config.toml
n_layer = 13
d_model = 224
n_experts = 96
experts_per_token = 3
d_expert = 96
d_shared_expert = 0
activation = "swiglu"
moe_layers = [1, 2, 3, 4, 5, 6, 7, 8, 9, 10, 11, 12]
router_score = "softmax"
normalize_top_k = false
routed_scale = 1.0
balance_loss = 0.00452
balance_bias = false
init_std_router = 0.011
lr_router = 0.00086
vocab_size = 2486
norm = "rmsnorm"
norm_eps = 1e-06
tie_embeddings = true
optimizer = "adamw"
lr = 0.00169
beta1 = 0.9
beta2 = 0.99
batch_tokens = [32768, 65536, 131072]
seq_len = 1536
train_tokens = 367000000
steps = 4828
dataset = "wikipedia_en"
Below are experts of layer 9 (counted from 0) of a mixture-of-experts language model. Rows are named gate (a neuron's input weights, with its number), up (a neuron's input weights, with its number), down (a neuron's output weights, with its number) and show model dimensions 0-223. Each number is 128 + 24 x the weight over its row's rms, rounded and kept within 0 to 255. Numbers have three digits each.
Before each expert's rows: "mostly gets" lists some tokens that are sent to it at least half of the time. This comes from a sample of Wikipedia text that the model never trained on.

# expert 73
mostly gets: " at", " against", " during", " for", " between", " until"
gate0:090117104113134154149126088147156129118140124117133143104137153142120152098156121157150108107136117095083138124075136111134158171121109109110141118064116143154134149154126132109126095137138114132049124114153155148161105176131170127142166143097119064139134144121127135166085122115095147135097124123148124112122150170117132139102144136150154118097114076117092092169094128181094136144122120109134131083149115143135071159117125099170120132134139112126138108118111159143088130140192117095153159129109131099099125152177116124128139126131122131106122133146158129166118123148147108139122123141126173139095103154132126091139133166164093119099144125146126165106157177139130102128162
up0:093159113108144119110153135088129108142110144121116097116087201160092098105148155118149093099145114118143100136117081136070099123141120170132097153155107080110119149147136152110154122112153134144133123133118093113130083113124122151142119095119099145127106130131140161142111174115140158114102120145136130125139123106143152123125110150134109133147138142161133095109068173149154095101186103094112099117155155142138124109131102141171118124152157156131180128071131144107138115118125110141097116121135095147146172107137158147086129108099129101152102086079189158159149161142100101146151132131083115089130107130142141124123118135139121129164100109138142120151092127160155131130099
down0:121159123075125115092135110139130155095154144116157081116153139127162122144136139138114139133153105153158135149137135092143118109125149119120130125146111134118121154153138148116145091071115130149096102097125172142066119114105109144114128130143161118125110053114107137102156063129101104104141149123142127146124138189088109171132118147101120122114113123091135093167168113143135134136124097118155123105094175092135123132093107156102154175128146121120086115095112091165128123142130156130162135114098126113056126137162094148131156135161106149158128172141100125163106136146103110174113142136087161112131168123106140159094132143134126123130119100120166112146100101110096129143108

# expert 37
mostly gets: " cont", " d", " Ac", " pat", " res", " con"
gate5:090128124108136155144109100115132120123128111127105092108160131127099144136065131152174134098140137098114125137168137125125147143132160151133109173103080138139154140127133119130129126099150119125143124164084140161184123152118165166101174124146122147100121128112120131081110116092129125139112144118145183173125088167134155141144136158115106121148114134140077139114073134113103127113123090129098066111100110148162129150111147136098104108114122125145135157098126150161088119131088105122124138114098111161099131081121147109092114137120135109148117133081138121137121135156112068132162153152077166116109118161137081155122131145139118116091133158147157164147106143113059145134120
up5:119119107123128120121145165101166087096132165166116105176097132089167123147127105128084139112142133144087127158151119127126104135124076118146151111100147125164144135122097134132136107157189095108134164094128140095110119112111150145091091144177142137101178149144164150088086150137120126211151156135110181151053121150122111119148143112120103119162152100089114087153142103125094114094104164151145103108138165122124152129123147121129153118106129166140141111120133115138131128128114150177126104132102129103132135120142125151147137129129134116139093129148102117080097128173153095115150086140110134164157133173123144135109152141128139108123147118104119137098127157126104143134149
down5:149160140120130091090072126095103164090112132145109138158144135106126152121075159121134116142114101115098107113093164112127149118173114102123096133159131136147138105160119097133161137143107134120145120093147115085139113138114128110127141078123109152105121119155154119090150089162160115137173181081184113145102103120141131130147149111131166167139112143153138115153137114125093112129163132141123083129135110155111118104089133128145154089098137138130097162134168121126092132146105149105112104107106155167127186112105106119135177084133160158119104074152113121136119141126115150132114134115149141123115138142099134136144152167086099104201102099115104129109151093135140131099138

# expert 57
mostly gets: " General", " Ed", " Fran", " John", " Em", " Ex"
gate0:113115111117116131170134117170155113116156122105128151126124121126111161086161099153136115104146101126088135122086145118139141174111150113115175105098123139162148128152126151128103097137108111143086119125140172187150102182171161120120143113116137071141125117119123134162092093153132112137102123122138128112128159167128141145130136148157139124084121076131104119172098120170112145146099118115111123083155112124127075144128127093166139139133156124141125112111100146110084108136190116127147167120114133131096117166167121111127158141138091144095123150155153115132137117163131123123173122145123163126094132153104141112148148171155098087110173145140111174125183168113131127119159
up0:110170119122136111128140143073134108162110150110123093102113195147079117111145150104135120099147104107129106114118111115077115136172104178148150144172108094134112142144150164104155117118123135161147100139126093145131102144113125187124127097117123151098107151146148179127135167111116136087097109132135124130131147106123128144128149178128117124175147147153153114123084173150160120120192097100105114132162162148104138106139124113143130136150158133157179132086123114134124116139120141139085137125141096149142154084145159146072150114098138103162095117072177162145140151144100096129143134130088128120123120107152141141133118155137151125143130099142139124161101111168137121147131
down0:128136135093133128099114111137135135091152166129163084128163142119166132189153161144122144155146099143164124142136117128121118099156119096089125105139119150095116150132136140104143104098104124111111095071153175125086132132130137124111124121184153125109112090118077117146148106133115151126149120114070104140132160143092088148159128135088150113131119142107134101153144116089125155156125125130146142133059143088132116129121135148111140165154150151121126139109079105154118101155144144139140159139096110113093114157114094134143122146143154152127131093147126116173076189158127133169101142132073122124131137133081151155139135174126097157158125119138165120138080112115093133134111

# expert 83
mostly gets: " several", " many", " larg", " small", " more", " very"
gate0:098101133118141141157137111147160124131152131094153159132135176112096168108177117122114106108161116127082129102101136114151151147138131093106153105095114141168151131148124132126121099132118108146067106117148163164155130169159130101138147139114141072117120147143146123178106126123119150115101120131141127125132157144132136128109128141144111127083107089123103131161109100153096128144114107106120124081164122158117098162145139093156119150138135122110127104111120144124075103140203116120146161127110114098097116162183115117114161148141100117108109146145156134180129102138119097144114103146130168129080140161114142085144130161135079120127172131132115173121187167152129102129161
up0:091155089117145116109163157112145091168123141097122081118109196151093095102143133093121127111149102122133087111130097152074110134132132163125138129154092111116117169124141151111122119109150156139161121129115100123130076120120107147124099119124145153090104170124134172117132170108140145118105120134154119126158128097131156124108088148128101125148131143175121107108082164118132099132181090121116102118151146166116119118114122122143113132145150156142172122106125112128119097131146106145106131145142099130141118094137184149075142088095124092154090115070169148162154125139101114164143135119097111113109110122129147133145125141138105116162132094137135107175103116191154154156119
down0:131151128083128126073158122149123132101181150135152114112181143141161134159125152154126157158133104144162108159143125123134110083155115112098121123154078134088108141108148165128123126065129137139128113056154185121112141126139128172120144127163155123130082074119089122126152097179104105115151149119098109155154124190083112119154117103100130107113111116089123087135171121141139146146107111120135132119116171118125138155091157150119134162121135106111125122117113106149138115154140127108147142109095111125061141146130117113124138137140144129148150144127106097161111121121084125150116132132096142096125126131086136163109157154164126134147101114114167110129113074114103122154141

# expert 88
mostly gets: " la", " de", " bro", " j", " sm", " tra"
gate0:094122107135124143166128089162158143108147126119156153122135130126100157097155107142124112083157117133085143107103141111139165152130124110108166101084134147146137113133125148115121089128100107125075113125161151199166100177157178088140147122112116062148140149139143122129095119116114142114102116112139143121148172158123108152115130150155111127081100069112111120165116136172104142140137138130124123080149125150113102146140112088153132143131130118158121101112120110148083107140195119092166163118115152134090113161168128132122142170139121141104109155153146131164150124164098097129129111144124163138092114136112143099133146144139091119129160119134140150116169181129128119137145
up0:093164099117111098107142135117136113140096130072119089090110180139118066111131142103131126091140104125133094132129117121067108104150134172161142123165108117129119150147151168100133119126127151131130120117136095144131062133117131173116150098138107156071143144137146166141129192125142108114105132123129134124131114097141140149115132155125120145149131127165116092124102198139167098110187119099088111144168166122129129127139107150163144126156154138140162139094118103111141127135137128148104153128163116160139145083139159167091125108095126098159112118103169129144180141154090098156148129124098104128141122129138143136143131136141119088160125115133117098158128109157158144157130
down0:106155130133129114100147120127140147091164178108147114119165129101150152150131159160142151144133107106122135145138121141148133068155137117100139105131113166115104155150140156156143102078153178150125103079144176127076141136132125158070115082168161142116111101112114099113140111149114164099165111117101110129112138179094118158153096109104155123112120120116117099152139146109159145146108123138152097113087175090144137133097124133104141173164147112158120111102127102100150108149142157081172149133124137143071102099128111143128123111158172139140100138113106110151105174113125136157120115140089122114139161150101126129127166147122105130149102119114178151149097105118112142128135

# expert 29
mostly gets: " ar", " app", " tr", " leg", " conc", " disc"
gate2:105125137099115124132140129112161103170172132111142139170088134135112087105141110106139150150142105125135145142118122101182099152098099126094148120103108121131075120079133171074135134139133074133098134109122104147151166099122126192133145167136140137149135144096126156121126131139145093115153117179129121105130093147106127114168111150107133110132171145112182135122162106140124113118134126090086129103126100115080087134170156108119134132113117144168107146136119162112149128112157148097116165113124118099201114133099117161140146150138150142138156122124132091095118080105146137165117148130127109102123169106127127115152175155102102121090144098136092119144137167153138144157141
up2:141115138114160096117136108142090102153124129094113152142101123159146153106132133138155140130131133092142122131144135139182105133101136147126113124159094111086113110144117132119114158118106095120121108095122136148127144127128172149135132110103121147127147088157125114184067135100141117155120129162132124078135091148131127106085115161137156111096152109094121173110118111147141119139164126094170110116088133106114116111121167128123107168141119137145108104142076154107121113114090106131097097097127128147104119130093075166123143124128121133208143130108105090144160146116111129157135106133090121108164144136094110087107110152090108128149184118174143126126122172152136171104197
down2:128124120127132145142103114170119135089134150121159129100102108108077112115137117105166132113165174132081113133139179136150113140109155150123142089117171116126143131106107119085145175113160136124163084108158141130120139112151137155123152136100091142098177114097123144146159115124127144114106138142114157091137123122127143117105118150141114129178151144124174057071112109130122147135148139079120146170129133137100128159126210122123147087116099143134144131135109145116101147118132163109096148145121091152157156115111130141136169096121119143118147159141117136103050121112120117153130130195142153146130118132102127133122116145140112120113115161099134113139063165133138126097100

# expert 38
mostly gets: " with", " as", " became", " into", " along", " about"
gate20:148121095106112137144141169137128166154158130126118173146125148125161124107105154132142153093132108131126160104164130115090147154077103136166136081119130155112142178120153112120160139134091118122121189112154097089147109158092152150129130141196087135119164149122116102141161135104099114123112171096113125133136119132146127145148176146132157095130111162111104127123084134098120133123131113176125160127129121145109114107129122170128120142140125160179131154168085131131119122113123149092133137157117133090130163131137163123110082120099138146152148143157156187130121133116103132156084146159106164177133080079121127143088145135105108180118120127129126130151125084135123138109107
up20:168147145131130092111167124145116142105138116098122071090089142129161148175149102127116080124131139123121166118167129116094104125107086115140121097117111107144132096120146139155152120168125129109108126101143155121128136125124096145138145138106136139123085105095152117066118133107166155132112107122143174129135105102145149139115131083137192180123116149110172123105130126069105135123098163145155113161120115114125131171135140138110118123087072128092192115139119100098158158102090081123120108098117105147127106099108171191134138138098168132159109149145134142126134143088085137125111129112142129137140096133166121167138111135136128149145122110121101115150111140130145102093134
down20:129082122158114120110095134137125115171105111118121157112130124129143087178141109167100128149116118090169155100169134123151133149124093168103108166101107120115091171114139123158143097127100158099104155093092110132158090108164131135150152172174095124118133163149112144115129102148144102152078140130122097140129145152167178109113149121152115089131083123146108165132125105114114126114127159135094146146093094085123093081094140135161092133088114123148116138147125103143139136110109075154123112112119137142147147188141137132152150134159126118133115127146147147159136125114100122140107153133125126121106110087135105153142140123169094098116096094144122199114145120099107095150126